{"d_shared_expert": 0, "router_score": "softmax", "normalize_top_k": true, "routed_scale": 2.5, "final_lr_fraction": 0.0, "doc_mask": false}
Below are experts of layer 10 (counted from 0) of a mixture-of-experts language model. Rows are named router (the router's row for the expert), down (a neuron's output weights, with its number) and show model dimensions 0-63. Each number is 128 + 24 x the weight over its row's rms, rounded and kept within 0 to 255. Numbers have three digits each.
After each expert's rows: "raises" lists some tokens whose logits its average output raises strongly, later layers aside. This comes from a sample of Wikipedia text that the model never trained on.

# expert 33
router:182087110101128128085159150165129112117132138097113109150113104127111153125137135122096159146114127120177117129149128114136120142162133098099130126138113145125180083107094125158115130080130113
down0:095159109123099122096123129111142172077096140148130105126155174132106122146128134118115127108108157132123170153123101104132114112057132120134106128150115063098148125115162085135107179141110128
down1:131137125119121130172123105124110141129111139133134137113120091172164093156132126145101123156124168093101091125157150144122141138140075153108171109163151102136130125156152104090195133102152140
down2:103171144109165143098094137123157113097109115138155160108144088140152133173145106092121108122149146161136125139130150134172092130144152131153142161114123134150141102164143108168152157142141107
down3:093156099146151112105112151131119137137129141126114098140113120137164114141134096184112123103111129141118134107131158077131134122140137137090110147126123122137122094106063112073147120134109128
down4:145138130144091132113140174173145145099129085106104104124175117119128131128123154143115126134177141132132143128145124147139151097107136096122151133114154100108145141088178131132115140127112120
down5:162103134112135077105162134118114123129118122106091143157147162122116128174137096141120140126118101121097122124108158137101117155164141111114097172133114110143136129136163091112202131100177154
down6:138148097125145124147072118176144126144151128101139115121114143104107135077119125097110118148131087145140124124138134120093114142142143129086130128143112091130121154142090150092162104117118136
down7:107151100115150161090132108169141137146145087135084113102128081128142133178171156118149127083151138135100123096125095128114159117152094143105129164135146159106148175125149118123161131125172182
down8:125155145101181106137085140118090143131170118127123144117082140131090158162103133125125148159116106084129165157129115100146137113102122132092125155136106131135112137109154129119141110119160166
down9:135131129130134111121137151138116126124096129115133112177153171142162107166155097115081129146139138123123138116126133121126133069127129109127112216112084111131112119130157099138137122143141130
down10:143109109141091135097097156116153114134092151107193126172200130099109142102139116144088117164143092133128114086111143146120155129098129167122142106125134144142113143141099131125112121100106141
down11:122147141115154116118104136116099127106140151093131116096118151157097132108123110099145126118121113112075146115138143100132160120152110101110113152165086105154117084121141105138127102136141102
down12:130140129117155105106113073168175118125135122127107149136154153110154128158155146132149127149086141106108116085111147133158142140160128144092136156132172158127121113108149118114125104164130108
down13:104153089128113142118078121133123107158103140104129133154085149126097144155152118161135149146153095118139114125138153122134078156144110139120089144141122120108131164134158156148111129133104128
down14:142108183121107107143124123154152078149121148132153109149108122116169096180096127107123135148128136127143122102162084144147137163092092116111123144119107134135105092141124124175135137087143124
down15:145112140164136134137138131145155143154124094141144061128133132132140137108120132152112064169140135101112174092119106150090125085104097133129157147141104132102118131114110156118123113083122151
down16:120141089132126139150140147133127103124140084089097169130130130093099139075112085181160134151115107138121121118170118108094109157098124123118130134115127107145154121138169119134138161091145112
down17:116166165147135100142127130143107140104124132109159153073128157131165124110121136106161137166137115078124144188143131129092107113151129118128140110118102153136113137196103113098111091156093112
down18:107129104122090142120124146118102091114163129082136130132160124130133134231157139127132147157168153140163122161107127152111125108151121138080105131109151138121116115139160078107143128136114102
down19:141132102091122087097161149096126087117102131141163150127144109086134110144119171126116132091113100127113153156144136118129134145164115119109137130128116118129106175113109118179091139154095132
down20:162145105133105114114111112115138136125105136112096113185130127108115176116146142136150126102114091133147113127109120125153137179114101122114176107150107103144104109075130121144123126084139109
down21:139161079132089105080165135096093101118122136115118092135163151108165109140140134110142131087116129139097159083139110150178102155165163123102114144120144088145163159141125136114128144124149114
down22:115117114103148155104142137143138084144127154123140185124118147100153114156092112141134139112140127150128139131163138073097104138130178108133118161105133105126134125149098158107133105145125114
down23:124138091143101127158110113136089167143117124141122121137148119122137084150113108126143153117138082156123132161142133137141103127130153158080137102156098123152148111131115166159151100137117125
raises: "antry", "airs", "amber", "ute"

# expert 49
router:141108127102124120091155134148116132140123128097130085149109102126113152124115128162099099126141135127186134114160179120119136155164142089097156144153104118145182119100088121120132152131127105
down0:114120115151112126123104111165135100124081099142081110200201126095125135138142151124151148135118101140153138146149162106152124149102157144133162137166132125114105112121178129148100110134109134
down1:143122106169084155158096134149140154120109117166180108147110129103163152138132137127139135132132172178111110085132103158106149141138131120136107142108108131148141064091114145115137127141127128
down2:113135144114152130162134133088090117112125102124101131165139116152130130133123092094115134133141085094129123145140108100153136117130128143117153152131120058142146137096123139058107155087094125
down3:146137157093128104146104123167165081128109144135147136138132109168152153128177100119142106155154151154164162110143132132142122150120107125135171110088117151103157167162104113137124116116134136
down4:130144112175134167136124155164122124085133129145135111118134106071171108123123155109126142168122097138051099150060120135126116167108137134139152114108115100132150120122117157138156143120104116
down5:180145108140095118104145104116140108172152148088110118149134125153137102141134107099133099152152115117109140167146178176081092109150135104118120143158135120124166119126144084117122177127130105
down6:130163098148146106101112143124155088107167137167143151151146102110112133106096163146140147142136101145152109160127121133158150140116103115104131196162142139101118128108135123108142112137156139
down7:162121165115137121175116145102107142150123133143124083098140158106177148149104130130130123116131100100096160158101094137121141178121108164134128137087164112122146130157159113144129104125115110
down8:135102155112105145118087142145099146118153165078112105117163135090164138154150155162105144136161141110142120135106109083153104148125155121121112124150097083115137142150138110138136094152114090
down9:091111120109121177123143129126194118116113126129144195129151126084108093146125132112111124164133127158152145142144093116178111119145103135114105121126123115122147123099157116149139126155095125
down10:125128106116145109161174152125126151138127118132153129177133192152106111180137118117151150111160142158130153129155099137122152104125157133099109140119126151122099115169087101133159148169135121
down11:128116097124135138132127101128141140118153142134115150079210118091143106194155143088130157107108091122130066115146137143126190124135150104150107122106102113133108165120138129137115158127116112
down12:133131165151174092123135160129149133143120131121095112128115133136139154174144119160177090121118135129133128085110142124116141168112152107101157117119125110166117098100112129154137134109154147
down13:113102106139155130167133116120172148109124121088123127166147149141125095169133108068137087096110087133150116124102122088129133156129107157143114128141125100121138162123152105139109129124130110
down14:131154098127099138149137098144099117148128106125119139138106187121123166149115130105111173106168098122135127157130118161137126135109132146086124146107171110105136151162124122141127148089122125
down15:169141119128121076116163133133149139168133128133130142140135130137198100149137136104179121141100146107130116171141148091122132129123112161140126128158122106148135112147136145120114121115122166
down16:147137132163104105104135106158119098117146135136128121138106056126137151177122151142112131132139146114139137118158153145090143093168083150155130105133108055111134160140160125136127111110151123
down17:113152119160115107134169158148111151126097101138116119120135146143138124132121105139103170130108100122125128116140138144148138070104190109137129143092170139135124149195127112132139138088130134
down18:132092123156106134081152098167144130109120137135128108136103106132130152165085144145118078191137169145066113095117136144107171116095157118148103112126147143142116138109125097130116130098131123
down19:183119154150153078160130121103126089139145125101152118146169136067172139152144104125157134091099121115110138133115104158150101134087098118093110102167138102060111121132101114159117156135147126
down20:139150127132152131143095130114126096118167094128076130089129102149156164107114115119142186105145139111136162118136137146118141154134149132081115140149148167172126081121124134130150151118130085
down21:108129159108129113142146122153128124148123084109138097140133125117112113198145181164170098140120094145132139131152150108147122103143174121160155151124176155123093141161102079153137167084123154
down22:131172142120095066135103129154132135120173147140135123172108151115069120137110123109114124144121182132141136129121153137135129115104167102128165158096137124146156087119120146150149128112171127
down23:125127117143115145145098078162145147149107146116122116116057159111121123082150162156163084127135183111116137172162112104120096139087116111129144127135136110140114138137110095148137074092110135
raises: ".", "a", "as", "av", "red", "oc"

# expert 2
router:175116095085132153106165111159103128117137119110160110144095143119112088099115133140125131100131113100177114068138142134143092158149125081087122070125133153108157150118103150143145146101159155
down0:150149144184091127130137134168138118123106115154112124129119123145160101133143128135114153106120106159131088132158117115110128113166112151076115129149100141199124154141115186165138139122087098
down1:130109153108132153134115134157109119130123117090118145140176116135136117149125129132129165126155082083143176170131135112127155102148107176139144117100143146162109168142102128146157132075117109
down2:118111159130131147122122079100154106065085124104154098155093132072131147119106163071084139147148146129156152123136109120149148134111095126140092135100131127116128118143163132176077112107174131
down3:169169085117141122139144132084110118136131165106102113111142112119142093140132189086123086164079118121128087122115130127094119140202153106105137143084131138098153136120139119151146123116151138
down4:112117127142105136120180099168162128123141158105160200131154086110103114158092121087127115095093094169122151122135061112106128115145146124142139133153125138138129110144097113119160088132049108
down5:138203123158135082133127184114100125163158122149143097098141125100156131151160130110121115159131109131101135076107128113168135096125146110178160100144146121132119129122150161151143132118101119
down6:138149136093064132157119119168169149143112173161127121086131153163147110127096130109150172154118122112133070135103141150119073129122129137143159110140115144126120142124105135094166149122082162
down7:101153157133097102115146165133156130154101154124116134125154105097189109163136150148143116115142125091112081139166191129121147141134100134117099136163147100138138153141160098131097087113105132
down8:178170151088096132125092117154113136136124099148106090132156171151168130162147120115173133126151117141131146127118118130091110145117142165110122112140175142144137154098124121126161106098080126
down9:123135118127102120144128126143152111156146126159098108088134183131123167152128135161133110114106135086129155120118142151132119159171090118123099141147139112104125157084092122143179121110108140
down10:143092170144145101137114094121145066129146127138127133098124108084145175128124114141138170122101085100145121138101144128101134112157171123108106126080141117111175105179117132101135102155139158
down11:117097094111124162125134102170134081111147177108094155072148098130119130097101122130124136107148145128145190126153124132137144098094162128136184146115143050151120121104162114122175090083101096
down12:110129131141142140120156145131133127107190137135107142070140159157110107124109114105103167143128127107123109154112119154123135164127114157129136129154159096117124156152179123163134117142136128
down13:130111124162076154113115160147110124151050165144132117118141139100120108161117133086111083121123106145133104128155120155144174124117121135167124172184137145108109125132104092117145105119131104
down14:120110110093112169161115142112118112132116133096123137120147136134158124137103165151143145107152150160100129157145110148115150122103136163113114143103106123111110116140145126157060119112107129
down15:099168124124138116139138151123112151125103135131103169112130114121125138150121125135174113143127150115145109155112116101173122124121160164136151140157128138130195136138132111157130151142180127
down16:136133137142126105105101130142138180119109123142102152068088132101151104129124116085202127095127116116088100118129153157121134125099111119159120139115172131108133156138143140155165140087134164
down17:108123148134141116148130117152122126100124120133138089118137105123130147180149116150079148159154094149095136144129125170176098140096122162120145122081119143125131152155161140139176182114124144
down18:148156085093116134124108143170119080136117119109143135133158155141147146083135157127091119090108117097156129107140121171109112157134120125132161126101098148141106081102124146154161157086159127
down19:114114123085142140102109121104124167152142126144119095141131120124111082142091166161115138168128162185140161128170164121170082155146127109129094144142107141120136121134158131128128120128125124
down20:075133088100135108094118154096148112129119114115105084097095112153127119144126122167094130112140102148144086138158133147174138107129146108110113153099118143096111121129107114128121146109082144
down21:133160137154129114097107136131144120110128161073132145176119106108152099148165178084090101111106123121114152085151125196135166159157127157158124114136141118144111125143154117103103129143135096
down22:103119136130138106126132064116108134173098161133086124119143124135109104156137105136110157117147145165107125092132120127131132116178151135143095128109149155184115179133146107124100145100142122
down23:111122146113159118155141116106090143162098073119114160140123123116156120155129131175091101119136160127104160125097109175146174127099160151167136142101110118168146168122144085150109167167082135
raises: "it", "iting", "al", "eg", "il", "ver"

# expert 62
router:111105125098132166106182121124155104137158103122083110168120118133125164118143145152078158086118119112153106086125156128125122148146126095129144132153117161142196118114098109151127125103160157
down0:086123147152101127080114115093161134136133138129152113114163105130136101173117126159115135145100143087077138088155163142150134121152159122090108079130176137157127134127145129092127145140145115
down1:156074097125129139152171154099171083112128118147146158152113142123152118126129098112138108156128162119119104132139106149113149148135137112143140163110139120119123117126165101140090145105124125
down2:131132164099137168111130127171106143113113129107101134163131151148137135113110093115104140134135070143128146093157171110153075122127146168132157120146176119163142144094142129123114147151137073
down3:135129131127119107113127085148117184093067129140132131157164146115153102156082076155151113107133141120142129158149167128103156080141125135145121144134150146138139163160139073140129092158080135
down4:124178142129109131116129151100142081137136105094132100173117148124121088109085124133129133151098124074115094156133106109138109143142107137094148111156178116111139127101116129131147116128100135
down5:149168081139139151136116128112177158127140110077094102137075141141128092190100082155125091138130115141136093104123148074122141126150122140135152102127085157123117135133067127112123111100135118
down6:104149168124106134079115130132092151169166133133120097119107176117148156119112127120112113149085137162111134114115133160155101139183142156148113126150147145109125113149081102126140119107157145
down7:138110120118110138115134130142115108111096132130123134115126159119134088134103091147137147069123088122085149155149126128144110108173142107119116171124124144152125129120143132121133139128130104
down8:106111153120117143098117135132144136091149150140132114147119159144122097158157173154118083131155117136141124144129127142114149101116157127141142140150129111116088108168117090129114131128133128
down9:099115153142155107140139130142122152146119185123130146161152124137066136114101138120153145141154126118102139120140121102127158133160075151183110110163102132143106106134085127123136121138139124
down10:132135108110128091160071125153138142078163146129122113145105160099170095133136106114181141162097114137160107122147102111141107143108107082117123137145122111163148077108126139158145100100106141
down11:148113117123127154124141088122123106147134170120103153121164134113090100120052103114083093176136124107133106076114177151142082150109140169096113146100136100108159131133096110107134088107132121
down12:136162153131114114135123148154082128116083143138063099111155123124161122107080107126110123134179106134167130122106146118166120154132123139104152105151113147143151169149149127133128144076138120
down13:137149128112133126127154105115078132107122103138074134121158158112132131154093150135154153147143094131119143149116115104133118166085137159130150109132113117128123089158156156172136151112117148
down14:147097147155122085142080120137094126115122127081119111109133124100112174123139133134153129120129142113103130128106127197162140114092140142129125064156116124127092119137133102124164109126126102
down15:139096139178145111119105133133151109136165118124177141132079096144100125131164075121172137143148119112154182142124143121127141091116118143134120102094118116135111154149150151123142126112122114
down16:097143132161080109122151117125135101106092100129153117150140149077133097165153113113107111124118148132116102121153108079123143105121138098083153152081138137096139118164139115174109123127141109
down17:167158143151149141162118124138125135174129101158100190113130076110172111115105149135098130128144178135123103169155115077123138140086124138112106138129151135154100134136134112149164126138090171
down18:106147097112097120055120106146140096127125136102136130110117126144134104159113085087145098134167135138098122095141104138104122122175119120132124095137139168156150095151115130121133093119081123
down19:125132118125098135152088104163161113112117183141128139112110131172151129131156116142109141160157116092134099155141171158128150083122087142118107120125108097160137145157139094113089179133145119
down20:118143109156106105153144121152175109100093105097089116128139145118191125139127140149109154092179083145125130103099130126081128144104158113142143132135140137125135097153134101121143122148133117
down21:115150134137105127140127104152108107180101131163144141121113114098086115126121144170147133144155102136138157120084118117082147114128087093106137165109092146134125135105135110150137104117162107
down22:120145131139138129149152155088140119093117129085120133077175158104112140160134104109128133169097141151091124142137113136135118152149168120136139160146137142113099141136128122143123131143091142
down23:114130037147131130118115102195101164112121100170151079103126114125143167108136180092096119099148149130140117125110136139176081098087119118105118109123132109162134127127178119114148161109142131
raises: "rec", "pl", "ass", "ign", "ending", "ty"

# expert 31
router:120124120114139165089156148108063132151127157072136089137110143119150165106139109109137155120154128131135127107152127095125128157160124107127111140120127161103181108094082147135132119116144143
down0:152140117103097079149116079126088127121096118145138100143103115114152122143128147101151117133179098104108113132150144098130127145128151139119115142180158100129192146113141080103166118135148108
down1:137122080103178179116115112149151144145051096121150135093122118122144101140158102130149130121131111164104140126136130132129112130121111150125135132102137112143099144133123154107158085104119163
down2:131140163070112141097113108148154103148141131131143086139149167120113088123090195103132170164100133127141152128107132135155099114122166136152124124115115130136105148120166120110151132152122112
down3:107117134086148072092134084155161126146118105116122173166121113184115107116069143144118105088110120147177111102146120149154118124138130165148151134124134110121118104113145145143088169146106140
down4:146095109135124148092177150123131121113092172103135120135092137088123100143169129113176123149183123181100104111116099103117134134156163173148117120135128113103116143098097077144138163112159126
down5:141152094118099124108145174149120097098093149102137157098130143123087141162160135101126160141132140084133175121137121114092111105129104119159127145138092121140139146106149111112157139115128118
down6:132157117107149167155104118150117107168145142122105103135181129142157103137125168124099122150147157107124134145113120129137127110057111123088113116143167127156131138163134107108124168084100126
down7:157165110153146131109111155139138116139078190135134126160140151134175135151150142145091144149136130144133123155141150172079126110158131123166116147160102078160115094146100122100098133151116162
down8:156130153163099107125092146099124168122147116112076122142093125164121123192112155106156113115187139123116122112136159106109115150155134125136176095159133133162125159106166102133106134120150092
down9:116166158123158136169077147163205169129161148081097103167114115139163137119104095118133124117091139156132117164130164136134132128089141137125131150125156133150130124162151108141120119113104140
down10:125176093110108144167120157118134114047106142133144116128120136119167126149093108141132108109106094138139148109139106117107146135152152120113125121125105127134122147160082146130151154073108155
down11:100131117088070137102060092109144139102127099135123151108147136116121132112120158135113142111125118092143155115104141107165131129169101134132181117109103134166108138153142149126145131147114185
down12:100109097155086095148114137155124121159143104167172112135136149134092175162124108117116125089123089140148174188095172090133112129126158141155124158123089114112145137157099114133143128141091110
down13:109150094112110131119111124114137149136088100129109137084130137125144160125119146123125118110097182176127157140117144135068122155113137130104115107159140109171126109129089132151158133122154138
down14:099132114156102104121141118130133130126102121126070143123108136085131159148138107161134142137130176168124125110102100145114140073149118168122129108112144120157105165143118109129087132184169135
down15:108123114098117144128115128116109159129106171116101148117113180121123102104118139124151152168113125112122113119165118096110087163146183124137118113127146128111123119099120107171146141063163110
down16:110163129157118119165107133115139138130100164162138137148086106118105116122163106167139148116165119116140115136137140070154131129145117158119143126140130126151073118126131117145145109117102148
down17:129116142137161173157129159130144137173169151123109136131178085150163109134126170137138110096098141121053146113144142149115133134124157124143096128139151126130114156127157107153090117144145106
down18:087148153145141143150137117140121124139136147082119126103127109114132124153162136130116124161112175125101115113133124112117123149126152138159114155096109104118161132117142094142177119148143121
down19:168140187160111120148096123141136102154130128113115121138156145107120121144123162103113135152117063112165115158157142102142119148140159147127119155179174130098119126099111128106145133139071160
down20:141113141168113114093172098128151151149140126146128118156132160120149158119104119096117149144159096180089135166147127137140164125155124122147111112115145104138151140112090159152105106122167131
down21:098155134173156117121137108121126125130116104101108142148123096068097158093140158123097108098101100140121168100091138132125170158106137123131103176154150120119116160129097152126118130125157088
down22:118114111114142133132125132146151123172139117100070099116124161099082127118131133120101133116133119121113131142090126155153157109118088141145135161115127142132095158108131129133159115108126106
down23:126114168093141168178137087106103141107102144143096131114148095129164184151095170130117087141133132116116113081108174144153126137163130127119101146115124134115130108109072096123140086145111093
raises: "ant", "at", "ate", "ar", "al", "ing"

# expert 59
router:136111157098115134099151154099106089146187131095163120174137137111119149075098119170107136137131148116184170086135150129125157112146115119135134134135107141115150118119104145122132120128120155
down0:130090097098100137132112134151113162087114125179186123098144146140152149128112115136111097133098143171129098118113086179121143110158107160124108149107115100093081114110148128130103073117128157
down1:168139108152092105107091089148123111124150132124141152119138092105140125134123127157174114111090144145131164149152133158140145116122102121129190138115148107124108166110149097150170073091123128
down2:141098123116110145122094084110136140119139157179142151115073122139097115144085113135159140101114124138138123083122095134145087120143135137095122125107172109142087139131102126157078091091124118
down3:144127131097119085155195091141111115113120129138114113088146102110171132120117127164142143142113148132164136100114124139118097164188140150141162111095156120146057175102119132138080132109121158
down4:129115140151091152121102119141147131140176128127156128103153177124134110108091131187141124144146082141105133145113105191120112101101136145092172147132122134122111129159118145150101113131106111
down5:139110138107108104108136147134139112113112120172086123116134119139140105138144153126111094152135143099119130193150139103079134163158137147117135115152152150152136140090155093133109137104124108
down6:096115131160103131150139145093158132120128108139089137085127146126108136096145163121116114139113112143144077127126110150173106102135136120134152112140135111151113110108186116161118144115135096
down7:119159143127144084132165093149092121056118170132114157142104137132101162167147093102113098133129122103141138167148132105127136130124176119103120181160134112139125120171124112146169116123184153
down8:129087110166084118114132154130115121164139114101134119114138183106152135121107183090141144096106103099110137146148127115117120176168118092108093153165146135111154126107135131111134175135104107
down9:144120140101145148123137129101119111096088139130116105193177123157107135091100137135072137148121164123116158176164131169118055090126129139107138143152122143151138132151108124146146116115137131
down10:149110097093138165151138134136189134177128081118124148133152154134158084143129149151117130153154162161149094108160097126106158130133151103140167093088083140101154135112120119133130124126105130
down11:112153090117103116141116110112112150155128095153118101138109158076101129121112087162159117152097189102088135112144124091150139121136113105111136102123144125122118162117156116133101110116141112
down12:106113123174140115113101126108175162116088122089088123128115119101126131185165107122123121123129170135121170126136151085130149113117131130141115107137152189119161112111064077116093114143152147
down13:140131125144081131093125123105130093119124126142119076110124142167121109130149096117115162112117114129132101171095123137117096122120141174131148101163177123092123088172119114171154116152119095
down14:113160126109130114145094099164108130135102105119133135077104088117134106133145171112165093140152118090116147138126124092112130149124142126115116149086140141113128112164167092141167143139143140
down15:165123165114106134123157150153143147136101141117100128120125101141165131145130098105140163127097112140160135105157138088099137110121101130126157130116119091117081076124136175150133137118078122
down16:121103121147122146098124131109163159179112149122131144132147161131119165125124117086139194096131104136110135099122161115124141121133133113113110101112093091115125122109150153142109121088155127
down17:083140133167135144126095117150130126168173133109164121144160092104123119118098143125170115154152117158168169136137147137097154105111084143154136177137123114084099129110163130123081148108172127
down18:128123135133119112114086147153075154104146116097076136125155141091115145129147095101129079129111115129143095147155090154127145123148112107149135120145160151140134138158127045138127141128209112
down19:109116107152162113172089136134110119104118130109131129115126163119104094123131127150150150127136101139083128145129137164143165134099126109138122158115140144157064129077119099121127129122084132
down20:116162111127147153151129165089131113159110110103132097184110130112124116110132133122130091132153154083139100124105126149119147146122117082147153173139116111187134112163138125113144158129099114
down21:177125155146135127123103109147133119067125115129120097107118155112114108124113110117129102164094129122139072143113064104170078123151063163149134095122143130104133138133119125179170110139157100
down22:104174160124095137107169124105110111117152139116155151091165081149128130174133187119107171138138112091112176132140129102157104115112132129101083093144115138183155096133136110114163121146136127
down23:117145099134138103138126092171124145154126118118091141141066105069132131131141123130080092140142110130161111103131146141079111133173144112139142088129132114133118132150110110089150150154151100
raises: " (", " -", ".", " |", " –", " and"

# expert 25
router:160096122142107126101153142158119119131133159095117131157089131119125148122137126172095148140128127144179105114110131118157108161137142101107128122172128136131170111127099145129123145091118140
down0:160127135112078142135139148117124146084118148144134089127146165122097086172096148108121156108148126120138152181171089133146140155098081116112112182162118083139099092133154115139139121137120111
down1:171084153125087163138143123134132169119110097114095160151171142111146135125140149168124155100134102125125119105139146130114136113153088139118065136105128126122159096105134110124141118119111142
down2:158119143152141095148120137206183160094086054089075105156086135109121134137129119171135124123099134125143091129129118144102126114096174146125146143129126133104118136145122099131108130133155151
down3:117151125156125098164095125141126154124083143092125131184116135112083150155106129127124125144120123112152118115137114166117083135152076095164148100118149108106144153164168111158110095083091123
down4:123180126105112095109121100120133102110122106145090130125128120121138134140140066091112134123125131114133175142140130114136116134134152147147165103093126157127132136123116116097140105097151156
down5:128133166122123162117105107142152154152142065113135149120150113129137126136105108147128122122108173099065089114122103101098132135171131143165130105148124170120083100128156126137079132085109131
down6:095117156113109134094133110086121121130128127090138117148130116080125105178134100133137138161114093129149118130146147107135106096117166101119154144125126143134145171191139115159161169121101086
down7:085158114131145098111097134126160130159159144126110118095112150150148132100108058166142173141115142167081141121149156082076152126112161116177133156137154121086119140130140123110114144163126127
down8:110146129155125173158161102131141100102170102154121192128111113119151120134114111129153098111052072134112142131128144145118121115150136134153143154118128108108157157106164098118106151096152095
down9:128154162117121069117093116090083146161119111115116128154121107105103105152164137102114127152113120125119121114136131149167076165137085170103165111138119167141171144114147073119136158107128129
down10:153156141163149080122111114147147160094074128095171152113107179118109125127125122130109123124134107140127100122122130121089094141113147152119144174141150142096127150157132123085130085109144181
down11:129111199137137098107137127169207145132104085176152138127086116157094112181131142131120114157109129137110098148127128113147113122081112152088122127120108121146150118116088118124140121129149138
down12:123125156153110101180128134121101100152156134110094096121156136126110103110094123106139116138158111157166131182130140125140143149142145134084105090141100094166140150072136142120117074115072086
down13:106126150139106103153106162128111176103123154117168098129069165102135165114112109147107132126130105140134137144099140171114142126116128134113125131101147121119126139117141134143158168115100114
down14:132116127100134100138087085127147109110112179110111107074103140086116147148067096142115110166110137127119091136162153106122128132101127115128118092114123123188128112166119128128154080127115133
down15:161138159135125135175130146145098136161139136144116135127166093173098090116104183120130138097158102092133082124103124160101172152109148094110132105125151106139092102115100113098130106123107124
down16:152134086159110129112162174128130109160121123156164148106070159126054096109087126152143129152148084172142128129121099135112132119130126133144133139163107112125095162117130124117134138159119088
down17:192157113096143130113113105117093133097102161164138128153152115097127131074174099125135131096140100153139128156089141113153137086128139119128138126174144081139122163182144110156151112119138172
down18:128153158127137126112133113111118098133140105111166114117151137128081144144183128129146099154161173139112138149138136113113151124114146143147141099112132135149128087112144143166162144081107135
down19:153141148124143168114125139139103119147115109070102076121122181160144108100145123140117119169101118115121109114144125124175176094111140143148100158153152123130155128102111144126084162125134104
down20:165116102114130146102079131148130116089094145123126156132100138157126124128157151131067163170122118114150092157102140130128141170089143163070126143128120102105120126119148117178137124158153144
down21:124142101129126123117165127148126160140023130133102087150144199092151097144108152140124142102158118131098147132104145154100085137164088131177144121108137143121158144136131149113090178124142144
down22:100109136127104130116118127153158121138120161158132127172139139118105183115165162105127120136082130128165134128072127152155126112080113133178144127129118129107116143165200116129111127120127139
down23:132118147117086130138133124082124139155111120128105088142123154114095135131170157117155142122078117134091115134148098125143115156083134126128109146157113096108109140127134117142126141146126111
raises: "ut", "it", "at", "ap", "aking", "reat"

# expert 14
router:118099093097118153111139142144143145135157167095117115156109111143131137064101136115128159150143126099149149093114141127139166130153143109112102097157143154097192099139071118107103149126117146
down0:095111111127132079160136094135169147132113135111127098146117127055096118127114179130124089155131061130104157154122123116124081145101146075105127095119120133113133165106123133104127124108131159
down1:120138134087073172130077113142100057138095111165132109126126144130147130129127121091150155132122156154109137167140157108136184138089120145144149145139098153153131112141170102145110108127117125
down2:137119138124099107144125061158099159110148103113112132145151201137078126171103108097160147131152118098118108169151141138149106126132129130119097121186135127121136136143106146133143149121127131
down3:161116091134125095191157139158106102115140150117091116144118122110145127130159089117092137165114091112122133107153172140122145115195146156145140106103155122148120144097120166124102101143109151
down4:127121141123168140121098130150099120144130069121129135139119175132109096129095119115095148137107091130156081154110135128109138133112131143186091165196096135117162117135122169148137122156151161
down5:123142133093114158134054121181151094150141158120060110106107138119123095116142190124155102097149138154088142127126148111130147100140121167134113140170150144137120142137134124117086116138130116
down6:139149138085153152147122127121088118085116174142114133136183124086154148154132157159150108158138136130153133144124135118088078126129091148140117141100109123148108101109143136101138092166108116
down7:114177130165114149137162182114130134152137176131152114131114127117104119133111159134160113159132160173131133169107138119121093173112150124135185130140090148124125110131107148172152132125131101
down8:189175118167121095118159128106142096156120115154142114122132167112125143161100162116117152135188104133139131131123127092095098122100145148143139143184158116102155126137102129118098114148104110
down9:117118191158111121094133144158111094151098138141095098096123080102128088135137099105162127140122146111105118115129134140159138120102140174084124123112109071118124100154121131178181124130113123
down10:134118118136140096067136112121121117108111132145129116114086150110145103110136152121154151116137100101129140169143130107132145110107121147126092141142087092116127123069146154110122116129124108
down11:126165124134135158092107144139158129126089118123097129089173152129105150126157116131151064123128123156156125152159131118120126136111109193132132169141127093118165165135111117146108131116136129
down12:138182164160108134142149157089125150112134118125098162103162111146146149144137154145126143126125103130152107121143144097100114142142137125162163135134137137135086138155119105160088116096132098
down13:135127138098088116117084123121098160171140132114107128101165147144118086107143151124149138089151135139156125129133136118120090142087127145161101111144112085168132123103151129146164159155111055
down14:133106087176143151111132120113142109110098122132057129143118111168118097152101168101114131130136105128094146158136116099196116093186099128149126147124157107138143180155123142131170132116170134
down15:169093147091091153132108155139125138087109153101140145099107112130135121115124123148112120140109123116080164119127076125119107137155153114159150134118152130143085118100156138134117121145125148
down16:129162163104125137151096139149147163112132135146130108147103138113156150175169112164142172154175093102127104088126115140128168085136156154131115143105155155118150104125107125079135126148134106
down17:118099122123105121137104122157124111095126118089175128081101137139156138134129110065127124100185130090139130128141063156148117137141118102126138130127097103147092129177152144111115155117114105
down18:133103148119119084148133099096083141128143151150076146138109097156122146120094124118121116124116126129110121108073108175091090126112143122083128115121077124101108129146111093137101105134098114
down19:078104118097107119125131129121115127076120143124135164121131129131145133101109106141115097140151136131115143182103142142093118126102130121155131122134099151162122161142139080123162114146151183
down20:087117130126127111124101106117126065137098116092155117109078136069164126105157175102103139108117109153142106160159143118105120125129108139168164099139143120139107150126143132169133104128104136
down21:096133160139166096142113128133169131159145170161131128144126149089092118184148107122132155147091171151130129113119143146112133101148143119138130160133120136130169136159115123138085138140114143
down22:131113112164129150098164105102114161145098072155128135147131153149114151111122144126157092125110106126104121117122142111088134119115099150073125083106148124120156143129129136186125075141099109
down23:131137147144126173126130117126117118104114163100116108160103090153166101105110102130107077129111137113113118115127139108119099146109167166119157124151158088114132137128116081149085132061127158
raises: "id", "it", "ad", "at", "al", "u"